Below are experts of layer 2 (counted from 0) of a mixture-of-experts language model. Rows are named gate (a neuron's input weights, with its number), up (a neuron's input weights, with its number), down (a neuron's output weights, with its number) and show model dimensions 0-127. Each number is 500 + 50 x the weight over its row's rms, rounded and kept within 0 to 999. Numbers have three digits each.
Before each expert's rows: "comes after" lists some tokens at least twice as common just before its tokens as in all text; "raises" lists some tokens whose logits its average output raises strongly, later layers aside. This comes from a sample of Wikipedia text that the model never trained on. Tokens count by the router's weight.

# expert 13
comes after: " the", " and", " to", " a", " an", " was"
raises: "p", "it", "ver"
gate0:472439457483561456499564471442532442444547535591501399463518502458558448541476423561490483493533514495477566462464445584439614500506489531586493472469554507570490516479597387426533507554474393567512560493595450460485517477515425484526556510517508452471457482588511581474453548496535496395583514521509548434469441519488470450453534614481521460453504584514520485546445530563440424590476
up0:429400580487548520606453449461509516454457560484493485450511516518452534454504458478474556508558538528439473522409436585519481471487520523473423533450545437450457543481507473636497504464476505586543470549495424520510452626483422517585477517615538555428459580586522545612478478568413522453500433489480602440446534467485463546471508499544493486519533592587496548557500482496526515471526
down0:500526485529370548524478486486520608544385555477478489502465556468481356568516510479454605555481426471476508553503505497500463488492496489465399400460402450517452460539520475546482485537565539425520575409567474459517573521515402547420538453402489571552481506467543542502468513472466464414495477548533492422502452566561576453500454492465554463524457550469446481481460501482527478513627
gate1:504448564478536468509485476514511489546514476540450428460550474380514473586549438554403474532498532523600385440514513588556408463498569491570541502585524524452490428522505499524566567464565437514478628527472603498464531530538527543537487512560408518429513544485498553557488533512530553517442434455487497447585465560495542494521412488499572475539484475555498476553637498575476432561525
up1:440530508563506469456524506570582503551476634551565531523508448583514484399455466475480550524464552486451478483533406525471438540502475440642540515544440619496473539505549517446481441486479475514417586464477463493535535463591516550532506544502518569608532456638553508543511510528544464506447456514470553503503578520486580540539423497524486481494561525443435589502524428601468522529550
down1:457350548422362512435453571521489532358517577512459466522456417417466583600532453568499519468581535478548537527500562458520455508536393517548512480491539543532532528488538543549482506491457534527559569501528536549523538514489496544512482463479513486513548491557544476492501601528441478468506556512519585475536565438513462399515543506561453439497493597524547384510507541565533432468450
gate2:467528563409551415440491487533530427425490500495575465550559489447524466468529472573577438506495506544420561550399496575499563486483511645461456538450470500469518483495474502485466514565515409526497514530461484493510489478628565506535438442509453633522550438491518480435605543505424493517406397597479499552490521510470557463561480503476520508585517441570527410492472441447512455479493
up2:515473408512432491412496430637403500524492498493523501449500479494467486443470436571572517503573560555557456425554547529457543478494433445504518497595551611481485508489494420522394568562493462558467546551526482437482559490505430433483439541461524483552528523536548499492485437587479469484578582498369564467472470459506462513511463500476455531480501629486549454625573462494498495483525
down2:563502484579418516495587460539545513472518598481603526533557509564483444525516482544529468470502438499494446417473535578512493512525490484484502566430522512616543529565479525557466574539588578520433552493481487536436494463557529495560547518584386455539504436416566469537490484468479488587488529508518588497493501504471469505395555391527385506467466379498544461564503564411537441483526
gate3:545503473504533506650625511464549495508526557465455496473522456584498505452492457400502504601592478449608611471465567483501461513551495449539493483608417462548516441461478488466559442465551489499478383507507504542439409556515493566494560497460514544600469487498534482350540494461437518481463642479500474500539481514495487486482504513497525498423524483478569520511463549446484470416533
up3:535468573475512455625541535555512512505481492453506521510504447470443490547430536458499533586587473484606463499547532492526527472548506473469589499530451479690500494511479476473568528472517424531546453443505521438494534544481451384551512500474489499445433525570497673574572528552540525525508583469543565525570566551539504512393562519448464505522490463483477493557461494470442468551419
down3:454541517496458422527529514550483425572412458495549463474616528532537503511488571567437581480450488478431509558428499465543568498550591462501555387608464484521556506526473438440468400447560427531526500525488541505489495470523478431541495522418474562424568585487442477517428528562527434607510551556510557529588512474538493475566505548569552518504472605409518512520494524587455466491482
gate4:501436516591565396515574551517515535435490424502453509541633517500499511421487473515443504524498633601497515501557554453526536486460495479584564452625437459473494478390520504479561416470568491488513571486512556456418494565485475431497391491554506470465414494573477499531517420465578490461459527462497474521589481439452520501511536511646492483524520480428521463490456558521496469502475
up4:458502538406495520452424494563466442502557498502498578509396436582461438581472635565524451551522419383504437476469456500509484445434516414504482539550568460531476518454506579556442533504446439520549406503463506501518559474548461476525643525524534495460504584494566549583488528506440453513537491483456542453380436560432548446501476530527475509495488423526509496514465432546444448539530
down4:448509519470410499490424483487469480512529434549408561522529531475504496503504496470559428412570557447552438429402452446464458461506535454435458532470424585514547441580548503561483515471443486545440518505475561397625528418586494520573447541560508512490546484436494521497514572526442572500472493416524481450448541505420504534462461502449470439529496493497454573520441522542451486532320
gate5:545565534561439526532505581476461494535492602574486493533472531535412502470592578408456520473399468496403533515481491467369498516508401524450457458555487537488492487552377468422556462513498518485479535407433492500501518509512561412438552494523460560489488473438458483545462506478496519512538401517519390508533498452532543483369561450491571524499502364504535533498442526532542425521454
up5:489501419431512493524533437532498455527489443476505544462553472496613501542438444537512478510554510485604504526520515417568446519476613381556507508408478540511484530518529509566530422497513491594517485553595523529473480533514372524537443494484558449554569535603517528426483468510453454514514492466467549519480420533525454463531441585557479473463478567573510458469563532448501633382583
down5:429472496435531415509432535472577437407561473473431492571480450444465535542508466481563471473456545531486518523512523541537408524449568429429494490466585510466450500501529514545497546565522474514499493540567512425480541568476448535570471483568554381473526513520549427483422486568342531480547535499476458478457510411558493497546456469442472461413536565617477424560541611481494542440492
gate6:547491555557497510595486418442545479444482471419559514499507559438510588483483417486521512486579495436521473456555555411419627499600477617520476466509487516466495525507545502499550496552611475559446486529626500457493511539547462397520564544522506534472467568637509503532487487463477498568437512510503521443474484450568506495505530570472447594488594485546510436543525591448515466513426
up6:414536527554529489484422446466412538494563437556479486543409450544462558484432525427513439474471475582545568455487496363427471445458493438563553475460512455382542404506525574529487464398390559510529524508444478535539552514571561601480565438502444407493459438465481550512592487519477466467542517493553430526490481524541465439505504525405448531524445510453472459494494518558442484499533
down6:596446522511510456493424580507516489612481536470513570489453466540517511493464423606512454474559487500586512524523504525537511574385470532416567480515491549543489600480533549512504434513544552576640496556508523541458512516499508525542566542577523515480478541497489463465552502500455559488509557507514440560526358446472509454458499412526523499488465462361362530540515509482518395436529
gate7:481513562522503431519532510499471484517558520582493474560521568516456497446484451432520447470461578508545599466522483544494418471544530531475617388526446505434588491507581559564503561486391596559539574506586380472491477517539496500515538513532503488504388480578479578513512473541471469474482549492540478456526489456569555523541384500486474480535445505483444595440407543495596433581504
up7:533409594475488499551503473429546407426564504517552447498516575531375493485542404505417480545554497479409599477527512526524536450556497587498585440593475480470570525506500514576439461452617497503493462440507462452466518553503427500479550475435480590440457510498527461543542419498471458539432635498442475498564535492591532503489560529560511516460515546564490435476465527516454569463486
down7:559483544598542610484542518462519440541611407490566582478549536505436578536438452488423566465529587431547491466503484535514566517507474472523525508534374529464446536569466500465436508458570607496562530478452400492431506553517527443581511607443508556456512494456469558567555451592513543551468573422532474489509495535511449534572535458446446466471460424467530504504452488517471522500552
gate8:567532470498420445482540411559539392467395510518495531490426519546547478415505478500480474447525508602527468551431475543510403471497390503547465410443454532451490509563534459510435480534532490608478421403557576565469455484558453482477522488523449529579464542517475453530604420412534532507595558483532519531488578448456552461470429502545569520448553476560556507486431434484515521488480
up8:448491507542535555533477562524524544585580565507461492533553537389430514523521506474455499576455511381467535483606449498455478517546476484465484599507509478573496571408407506513584505464419460411497377520476469393461498480449490538573482520473545501472561529491449578462377539563492474479431507503486458540495457516565402550450508585440419466523493540473454522499574504579501540483502
down8:412476617513433469543528651456543534489601501527466486504498533428492554533506531488505430524461543545509547435585500472501454512569464504467509464493536498476577533476393470521474589496541442479493466559486417475607521548430540558503454565516516496494520593505463460513453538511430627564457470437524493583493510428535420545490529527518475465456411504485422456564587601469449469532449
gate9:506477508579518493520522506504670483491575535550451554474497525537448514442390453431471496540528527573504424556477531538494445528446482463514518428503497449532527482566461530480526535536542505475504652466534452473473534502528519568400354515423512454555434473501544496405528429466472478463440403475492493582592519516451500507492546587514523527518437568484494543365449457510574516490500
up9:517400438463505533414459525538471516429482449385518463477495488423523476482524598531472544532522479594539443506482529548519528524512552542550471450488492490585494475503540537499535451527517429464506333494549427504499548483438433541505577462477499482465547529469467479495539639536646483485529549547601535484487543428604479477536570555470441530514475521446508517598482474597501434420495
down9:416533492513458537466511475550529522530564554512476577591444643464439516623438433532475520501493526515564523535517460551418412530469484532566507491565571503481550417452568379459502534493496483536545495529453535448535551529445509507541469399531497496502508570515492444434518515518634469543466471421479489540465515355560572472577498429505487485532471478497585572519598545473500500469486
gate10:554590467456482499349483480596502458479523522567530518498502532497485436516434547521392439483451474444560448462484498477503354543453411528512483496588456553435518538443548483479540596453464489474493495569555445444486491481447616493468643495599538455552567539558518481409510565466433551494434588465511521532488556560560494512510510480517545511491527491529507506433397478504489484522501
up10:531515476441461474579500462553401508484495492486432511550534530528419527564492607434402512451503468502502548458486396401551509556465466477539532528537424530476471582465440493432519573512551417547500517541466584480453488533460535482447583537552449359525568497599461474438433578510446495467544513493518462497461578454500461504457524525523476558389494526565469554546378422477440527512507
down10:352592492534453512438489517518515530518511544540569568461447614504532520407599548412566547594518566528472542424514440447545501519492443504458408551497456442587483545436456488467478457453493576458469583479461551505477480523548512546526489625508441497540479473457508429523476499389532435465500490561340596485546510488570476515523530526517477481548468452517512497531466475508539519543504

# expert 20
comes after: " |", "|", ";", ":", ",", "N"
raises: "th", "0", "00"
gate0:485409588631489496394498504462468528450511499417560565528402465492514440571509478534498501508588472501528385505471499459524539527474495560434397513534414585475486511428454629451470443467440512425462568491452469439529495471462471488549434575508490553437512467629457471525470487491516458525428503483574463445510472550492463455518448513516442513508529512525451420426512591510412455538531
up0:418576451529605403397524456477524482501470520464531477519456485527582523589637457531506446548564494512421490502511539584470464462548507569508552404518452546536500546464441559414464545569510471476459458564569498510555424399465509479487490475515497468535413475437492443453534445348540472543471577519413487504553610524556569487525494481448537525493559515520444518532510503476513488431506
down0:509422538578488366482541516429448590600502523445454533478471505518554516470545492484519438542492481461403534425527504527497551512527502500489509449482516539501509473577504505463538492485521552525551464479456543507613489355494507505466491491479469514389527473417410539493567426489403420548560449467388435526498527492365494448481495451441544531423426466578483504468556419475545557462466
gate1:552509438532523499572503482518489517541456452500471421503441538485474556482407450421498513501542437476528538548524497531515523529516493360615520497474469498477496488448516627523508591556499390458477512420397516532482505557512568410477548494491475474444448587382460437486550514449627525473538419459514558534469355483513500567546552521487590466492550564479433523481459516478532458465486
up1:454485508499565526553505393481608524577484507486452589553368535551456469434483508522515472464541439453492521511440515434502560438548545527608439442554454609439526574494587515491523420493492485523402419511466525444532545594530541562480463487569586513478497533557492438431522479410536467508401461498525482402420539475537541494507532490451528545516506529564431544538593542525531525496489
down1:458505569467529443649615510496528507558509523475420461587599509464467433449524522458459355505496593526455589428526443603522561475553516567535442492543455514478504550527573469495430461427525556455509429501444495460450444397543598591517467553495541508476515511509478554517531492454417446520416500552474552490547534509557572462468448500465496543501540493481509556574506494546493547471480
gate2:531493513523460423448419542534492538577488416529458481500366493460518419492500477515532484462456498545505475553410543476479616474542523445587448563508492547488503547577450592498557499578471453539518351454534483554514541476501515625465505454411514432548509483542434468428520495396447471524534579533531380507528587522505506458495560557571505499494483511508424482544466531524547517595511
up2:513534503457556524504426499396525477536512566477600620497455535547507489464492451466595506481522460570454517553403488610495507451566474597476500522570521486415469466545533381588447529479504486488478525569461450520582467522511616458559547518454476526555497526440443449557521525428489465574535529542481467517422485445408488489507600388499482469508529487521526458562396557530561483466477
down2:567555497472490511571541439479535558504637468477524578426433478505569469471481526591499545481599514463551559420500532532515517441507493485619447503464466517397492505472532443545424522538485450490564523498472481502507556550510482518517467443446527587553505456591495394433481485499426590507471547523551518478516465499460501456426536392577390536460591484497510454495514559570563477484373
gate3:539480497462507505460523445552513457524559616512450543563604555517489524486485528483488456540658453509432550437543495383502379465439488490457473534490480476562520547486548585529485458483532444473467500564571442467515484560526512437470486523480478517502533493573594493548362464509474512415465500507401561504459444488560550443547443571457549509482502451558564444460416594491447420521521
up3:390545516498550509546468541445494540466531550527417475424498488473481527581478584458500533447498445445577551512500535568418473508435528399550494481522492511623497448617515457468586543455535462486424483492506526543402475502492493508457553545437492508500500432469456563400544557459488535568572481513534483467547554580518576492372428541518541482516530510440533574483484427520565607414536
down3:531563631404595497507562556489581451544562428435537459485475528547527521553463445559523563454498524474571460492485505538511548570385454451512506450488450497566431435475544425523452524502458418435480529517506460438480471505547426504448470480484566506470419583473521483562419509550533540546425541481573488482532508517583472442410443511473492425511524558431513483487459562473524568438366
gate4:552527428461420493529479504500508473546506552521517475462440383580467507476509455470577509502534484502528545508582462604531389472461434496414524599453443499538539505509499536554415500499487578546492565542508480373500453453545449485430540472521505502487491515549557517447489543528464559522531604498477606522506529517568529531487627448467513623425507409382535465409440543540495516506515
up4:547456548471511544484507459551427478533534549421484505512562472542494496433429429496497530529558561516445394574397518468437592590465485578429532508568558494430537522507438398428374455654548478395453421474491558457571427467432529576499489498483472501492555516500452486537467455544464493486459481493500522519496456479439480553444558432528503460494490494506461453524406560494524437557468
down4:540539499534507355509528531441458470495503480445513518491504473507483543506516483482492481492448542497470498539512368519453454527549529473514578452514456473541395511529534397465460483467575567462487471404516503495541595495492377508499515492492494410513473516523526469552499560581511469546492565536594519545490582556558461474525489486384581376509519521529656553547532536531467489400382
gate5:463332436563510527546477413470542479502491581504584549508475542507488517460603491485567469422516446392562516476448465520416521543544486549395435494554499493539541548518555415505522496436404469430534493483528496486624466504453487567557543488487416555510475485497387429547484486552438428463503535511581579516488507524564506434490558466458525499538479483560470426441557494472452472567502
up5:381474543471485498373454437531508495539525456556538573502447589412533596441449428432527490478493410530485385495462559436469588498514561437554484550531517590449549504573471446528543501512442412434490505509548484548550452446465559441524427558532444523565469481416530513532652474460479507470499552501423438504458542496461479420541531478469519499507509566506458507508437541445544518477474
down5:506403456443481554359494438486422419507425484536450485417537466437543505359447398554491531564571403545509512524519561536579475503489484478543451551467517459499557512549576435435490477508513449449425569458521564520616547557473485483533448564523481494594586499531446482495491461532446538515526568579521524429476487564505514482492549538419495584478526487432498512479567539486516461548472
gate6:469504605391465431499506454515509482495544557473406450551498581591488475550494511430458542509489558424586574490509496471506565548455523491457428499473429563365556496494541418506530422552459622463428498526548473490410480468508396507486519515511464516491547524565518473508434488499413457433525467505507538505475431607563522560502595497521521457463483461437607421449525540478477565476521
up6:505533478539536583532496531525524514495432474519526600439449494590515555446526518474539474527465387566568477535528472448486487503559495453593523444493578405617478484522482529472421545370506438534534433427420528555507505467515582542531516427465551534522432464424462525455540572464549565517513569490484544506514598418491507514573434502494448525587492518527384553512587513554560511439493
down6:466527597553534476515565501506600526476515516539489485551488535436483522540525525483466477420487583539607508499546616442524432491576426466478528498497498580478513479590517584427581471511465549586428536469501437491529510451529498522546500525434517515567503481417561561495511550504488553512542459393429558554529603415430545485553422560565475458467442537547480524591435556523563412540553
gate7:494567526502519570413518551518536511458452501515515498510491471567552525396479481492587505530411445456522494579435512627490431483502491533504411469470531417375527508532527495497507433442530528440533403454536536560402452478597445494450559424593526529554495481471495500513516528495435559435566461514608442435486528416482551461602434456508491484380548482489470491440455456481562499498481
up7:498536517522541555451506512508519488512499536466528411526610489528519535453454541483553512490401466436526513552437561596486386487484471550546520444422509371380509484508560552447481443436484461456525399473492575557426457530582500487495528470629532591498499462422452511471475564519455555530534442513558517451497523475473510434571408481536523470397545481528469515519427417496593455477508
down7:403440658517533471525574470524504469539533483441571483461428511526522509430473546454588467523540532475389527509466496455537496481478534410448453445575558494595442534573494500540548525526447557553481472579510463490513475458515471476535479586435492518505439458478478491458490515592580455579413438463509455512422545593464531515480514524531555594574477538459481625549499511503423551577545
gate8:495413459473480574422557464477411440463529548577517439438523549475510545509421501499475543514543582602466437486508467473576374447509433544487519480506475591488514542402475496583474575468525529456455473474427531541522487442498458476469501533531562552556546529383559540505507430529506473446487481446466523461500529483504463510623530586466571504495442573575422567519369480458564475454512
up8:443560545476513429580532538512456566479445490509510622551498554601452479479489411470507531459495449483531447473522500550493562571454542445468378516557529479398468526566511433429509454534471407466492574573469526475528497542576527541511607468498432434411480484620494410441465548476580484487583384527513530507463515491441492519448411463528479482525523440446566552458526444533497493509522
down8:435472458508508433568512500536527433465576563583504510594572488496510481495657487430516539445446479508484460542440498498478464487542523483440440593442464529540466504567577558456469464494475454574566494549474532562504562440499470573417518463499524490519475500520481495528445504507615459452444464518508461512453473625452647513493569606500491551500542483576538564429535400551559445506492
gate9:531441577567487533489441503479516437472418486450536428550489465380425474549585519436503497569545465500525480463435434515560464551494537494435489538467377448483495473508449637562488509481485581450499537476461503496483551560492464537522524548472494565488539545455384530420533485535485474482527613482498448508446459521578479557583543573475519427476470541474552508372453612490476405518522
up9:594542399453509423527499487502495460540493425467465545502558487487524432517495443561527430422518525454494618547567508570495628526515513503553482548517597575642423506497522388469479462571446454602506584529470475484539540496552578459512489459452521553555465474543449544475510437455536471546460482553497468555551480469457470495403425468532468471478526499608586482519549481477461575523501
down9:453522521568442464500462653498548458431399526534569501505481457503516500517537454435611525416511432455488460538484514489382478490399485485531448481456468482442406482491459468469575547492560518556529476527519527432546553473475548469434501550549554571534439480412517467494448442567509417535536560531484577466394614513509450443507515450477570463433546507468507599452497438492517538561549
gate10:538480513530552540537522513485461486531529483597481484474564522458447533536445466580529488490501497468517572475595430510538520553527437493531519557542489615623414546441453540444540426477464438515487375565371561511488520519504483449438587560483568552504452547508552525521547497454456537571526465507439495511588542428608525558467484400634513473448561507527511462482494553491502451423517
up10:498461568451397584495591384469459450503507518521482511552507516569580486476549487576485467558517506560441558453448519478446502570490467554511465512525512541547493520491547510447495583538621571488556438442499519504538497528493471570629432472389509496471532491548550460578463474573516486455424506460473542533469484496346479468449391518473549492553495504601506416512531460525463533597469
down10:579562445497499528541559490524460547525469485456541437542554606506555522495499573511548500639587502484489473432559519444539481572591433557490505351525431506516505507489477446495531520584534467437431588423507473501535502404544470517588484494437379483466521594455491499474536462466459570518461522448490433540458444494593483403466566489498466465530513415436551558495454516477512563497499

# expert 66
comes after: ".", ",", " that", "t", " where", " when"
raises: "l", "s", "ad", "ade", "ll", "t"
gate0:545458493564531498530487546525487543440483447435456520505378531510504497527413520502538466520584484433640386535491562468559560563542458493455559554431483461501503464488488489563485523507593395509518529458585545455519506532434476533471422514523562525539460509459582386465540550497532475609469421492512449515500526452541425452445514555483523536546525515556527605482544499348426507489479
up0:542606587508425375547575569593557489528490454490463440507531450455476558451434565417557488484392474390548512528471559567478474502515419530501544531489542498466485466561527439499433573482608528507535451492504505495437456466477497654452495519499453468534483454494507407509510472443529497523402539530528526575484553497513564512487481527496475514518463423381508566439504435523440546508448
down0:542470458480403427476543592519543542542397489516533467490444540492467524468519507471543508409476565435381478453512440511566458441476522441488588505388521514608545587451471536494553580437543531396522490555481505460494494407506474569541409489536561471395484508506488549483530516528544503476476505495559519525443477510448569430514497477512620465502556487506471445629490526559431510425441
gate1:504480503538545468496449521502466457504524532541486575504396512419413557502556490478459498456526480501515401509512519476447552535438516494581608439440453542449521577472450533470533440495548617479530557421448558477514496572461488530562534562539454470507450446490392501482485537541519477417602414444507506506522523458549473331387546562398474543531501443445500545504433512534570484530466
up1:506456491453504546544508500546479545448475521426465470473509522533465538502444536441416487509508494498523489484527551624520458502452422536624482566522421430518533504578518414634398509428492454526513466543623471469445574526401503543516627472477474465465505455537410466560547509554588573568466580529569551517446480546493488568461415476474514507401486503517490574447516498500531531543504
down1:473508515493515478536398509528476579456508547423441512495472518519512387530550533510577512493488451518385442418464415430558506463558491563476459526437490493477457382486449526447475465490594498519490485496565474519498370506543469462432431491488581517484435502569446554529537549395493570513540449532492481535477584554623451574530465458563397500486507488477464494379418520500473465554492
gate2:541500527485412531669487529527393475546517543468461469501541467486518514539526574513508492602458501493515457509399523518579570515500514532625447483451569402553495460500498587546554493473518518587499459463461562527530578617408500508513615509572511532522489459525574522520506492427572470414447518479498495517464425471476509558425505426499537557499539518614437522455492456541500480534553
up2:473470405527451500480459480555480478522477540425447518497512570500513513420436464458530451469529459482520553477537517395491429546440497347449438504450366506457556535511432511624479495567426455515519404530514461583402482577397530410502468448479401468432513538374497455496529433471561514516517532491513515556535487533521515484530559480544496437543466570492585483528445507506484496501555
down2:453483456554539445542420474541570539511493501475543560443506592514585510545546454426589496576447551480585475495477483500431464505539425530574630453593509490483513473552546610531567374476548532541526539561594477557433444523515518499532419510479518511579548469480447454490506542487501579484446484533522455616431439462521473560566511513489433434540425473548528554528449506497523502424540
gate3:481522469510502526413499544543439444530466503565557604496483466516515495463528481505599496488455486593525447494456453459502466580433612461595494640397514492478527525579468477459470499452517413522491528539556501461493527522370427521478451511462504491527506535401590459613535583556488423477487490530526496353481512518515461484537542431527505508562520493571508458496587410507431480530497
up3:480548558596490480487539451576433498521460461512509538599439582467362488468529380520482452565526563512404515482476553517507437511459481456517508548504447467448547518519589484458453395455431456486570502486525475530515524432452439487489467470449544444466474446514486584542519534459533540455457511506478509423456523556432558511601434442494469526498409494410554440423358453516539490559535
down3:522415456595467447482446575561567494574473507564599586383539439401475469498438507441533504504400545540488497501597491518544537505500529600495497599491487402504469540513546438494540479493465426501416540498506547437479487431500576446505478522469476561584528526474559395516544509515443443474434552525606436582430519469435461507520509489523507414541557523554517468496537539452474474459455
gate4:497534535501465460580498509440577502522540418485463550537590404488490520568595479403510491539518521564516424551499486489558491541417545476541399509503585439635451529482478547470478434466550465540542542449417599568533477523442594454531471462489439491491469456461501516516504510405553512483429531514509535527521588394435504456402405522559438564538537494545501548463469465569450512547492
up4:515503486482539483418501495437461532502499620396538577504461485517605468435533469534488513507521512603483561524493527513399532497420460556550537551486419552373470462519469428471399562516479437454486396474491478487458580534467450500383411470499543457493484512517510528455486391544560499499514548485515485477575464480503336528464515506518572444527415515513502497447588486458560546494512
down4:487435494494425510474554397481451422507446515475529570527540480421494558488439536510433584600520536457530440459563525468502546552559486442475417493496481593501495496501569475526446526435490455458587498598535511577547497596503494522405479451425478500553560586480501529480405482434528521513473424446501518455443513504594553452417490408598504403487531588536448494452493430512514561439499
gate5:526386560562475475587505510441527427616495439467506537522541481525455564587509507453528462435482504449462447529497519459435555510541507379511632524495478490400498559507493573440426488499507488469449578505423513471462471556565497453487565386582425432525493566500499529550501472585558553473567507493590552473529508529475416437568524477481547512537525492526519483537452534537446414601496
up5:500506434409560498460468494479572515403513527432500505525428498496515474473520482452567501511660506510502533410483449519504507551405444511455395433494467412490491527546539514621565477530587538506533544594457560575488460496521471400486430521516576494544436461505440405440537509500486515547488578514495408452506411508448550450449464414506561473465502438445538492518383501497502473446488
down5:553527494451535563510449489564521525356500454451546480589507581477501554503515443609490524463490429523480495506416512461546487544492522481499515450524457487480635567426551500503488509526495591435438503526503534426521511488475578489471483447469513459588464547543521617531557514521479426534514529537488466571487512454502554455381420567525432421542538539515458439431463435433344508518519
gate6:560418463471568460541542524411495519489475501616562480485498541538457471515512515529483477431500632573476434568512533560390512479507472411569449486463604515520493475481456436504515483544471454492522430515619482504524519479600542463561465511518561458467452517480425499441490459483413491569513532555525534512526543506464557425425472514572437485481518502514398518485425629494503542649485
up6:560493481499504476534526479481455464512531497490429508497453497510582495584591563467432450476505613606487433575541556590442463498465450473537536513439476489570505521418479371495489516551533484421527524482512480455495557509516497491520463521462528488549498574524517630412534376607605450551522485486542570552549487437462399466431579450565457508478539515580502537526525497419548511530539
down6:542493505582497492470516463562497471480537502493534550500481480479583431567483514552454488646482549466591467497493474461467447452501487507567514494469371516450429483508517565352415519547530513531503563564545441500442521508508530446573552553485422488441452479558455470530486493555492472390388533503477598492495411394531514500522530560502586517483484483582465517489511443360476486578509
gate7:543503510494496478585455551465542479419440503432519450512488505486524473619518364447441483423515482452552405463422525588527538540504488574511480465483554629453511459489542355514479528503587579509461495463455467476615438512484414584527483481523495567555488459497497558434393499504484484488460460449441459520440452479561502429440515553421433535435503546442487524510527441504492519465446
up7:553537453516494449528504478564425511401451457532502441503478508543439440542521447555503506464586506441513327437427548455506442512517534510567541594503616542468508483521558489477509519468574498550491411455491507464614530429494477550403582452484570463560447480476568446424516499427537515468587576478482432526464436468488479449424485506429504488468422513433508482542598454483504461538503
down7:502551523498403382558513503434522406449552425500597578533499532561449516497513540490434544460439585514531493467578412526500550518460488519509583535550443572535405623474569469522589599525581508511482454448527486609513457537438493561473475502578474470482504455464362546565529477476441540554514453523450556526460502464512477425520564481510529481523499476458497488525519539417468443547458
gate8:469470530434515518473489574539425489471468456473519366464392522451551487477523419506508483561464471532464419522550497524620540553545435590539504509606499604593549421498439496466474562626557587491553455425432510569501502570392529447537433487453559514537455525485483492481557490522458504476514549441398520488503460472488449524413474531519477505578494560513502572480495530507564483476446
up8:467453608490507390451448599534512495599512543525470524409525569438472565451421432531543486527469518518471425527555479569612542476569491540510637378561399511520520500486482473483459516540497448472596500439509499530493451548382478496554456574453476576526451412489452509448521457497407514542521487456442534497473509515438466482441513468499547527514494603528505544527438490486569479550496
down8:485478518462497405500470454431562490489400554505520540478549456543602534466529500473590506498560473550573483601327515476518566426575489566511497551467442545516481399475529477528442494498491479450457616567401455488530544450490446510472467453515516466457458434428490565494479477444410521512560554510521605561576525497522438452459542541493513522516526545428490485478546577485478415518585
gate9:551454414500478396465559503391425427475435489515492488513461503429457500523600525530472485520427492490510511518523459619455428526484401568473412595450645520398525483471447467563545491490507612492525527472435458456527547424525487489512474453572537452577559475419484575458501494511492496475569455485507499634518532499556537551495451471496456430455509442470465411506493511517504563504497
up9:382465562448549531525495493526497534465537492591542566482418499525490558476523510485469495471546433547463485439526486561475526528492579467569361479505505462561479459534456509467577570383477478590467478576358541542532494475457485531488477460473550486428514527544582431519488540526470490481474580523461535390370540497451440514475612474426606505572470465582499514485511518534473466529468
down9:421430511421388513528490491538560556492566452513458496535470532506569493578504455574510451518496477504478564481459417574418535402536457551601569446460465482498492437477529497534563487460560540527472592446530494559510512457547618560617482486507452569535456525585507493470541454473519548463518438547457445464526562560454514524605425468497506563546503505622562544481530485571520449565442
gate10:490464540514515471461430560501495501513467566541480495583514333517598497557470535488550535571529510368575439517518478445450495423526550422563526428490473415406460453478490575420534538503526586507509512483466572510538524567393465454546478452578421489532524505500535491484485525464447511514476533483592490453442418476447466482538465459475463489497565617485472602516501582560428492474456
up10:549454497453469457503534476433447524499571533559528459525573572452492503465494506462493538425563534586464553412485533505649517480536543561527554523445556541500543505544493491494464513557549536592436481469459476490462541512439424509465570529377504580478498504514476454580482457514626433516620540490462563529526456521432545479350550485500549507443441524541435433433570453547489543540507
down10:491491490542467478492413409487486454466515434566565482509501585396436523436534556462465556482588623471538527507483483461581501436451506440555451552520563517487522511546503485501506533435607537486536455568524568551585535535521449531507489450604475504471524493450526517507405376497481481422499550615556563454476462548543440522464427404494551447547553486551538530441526450591524545445511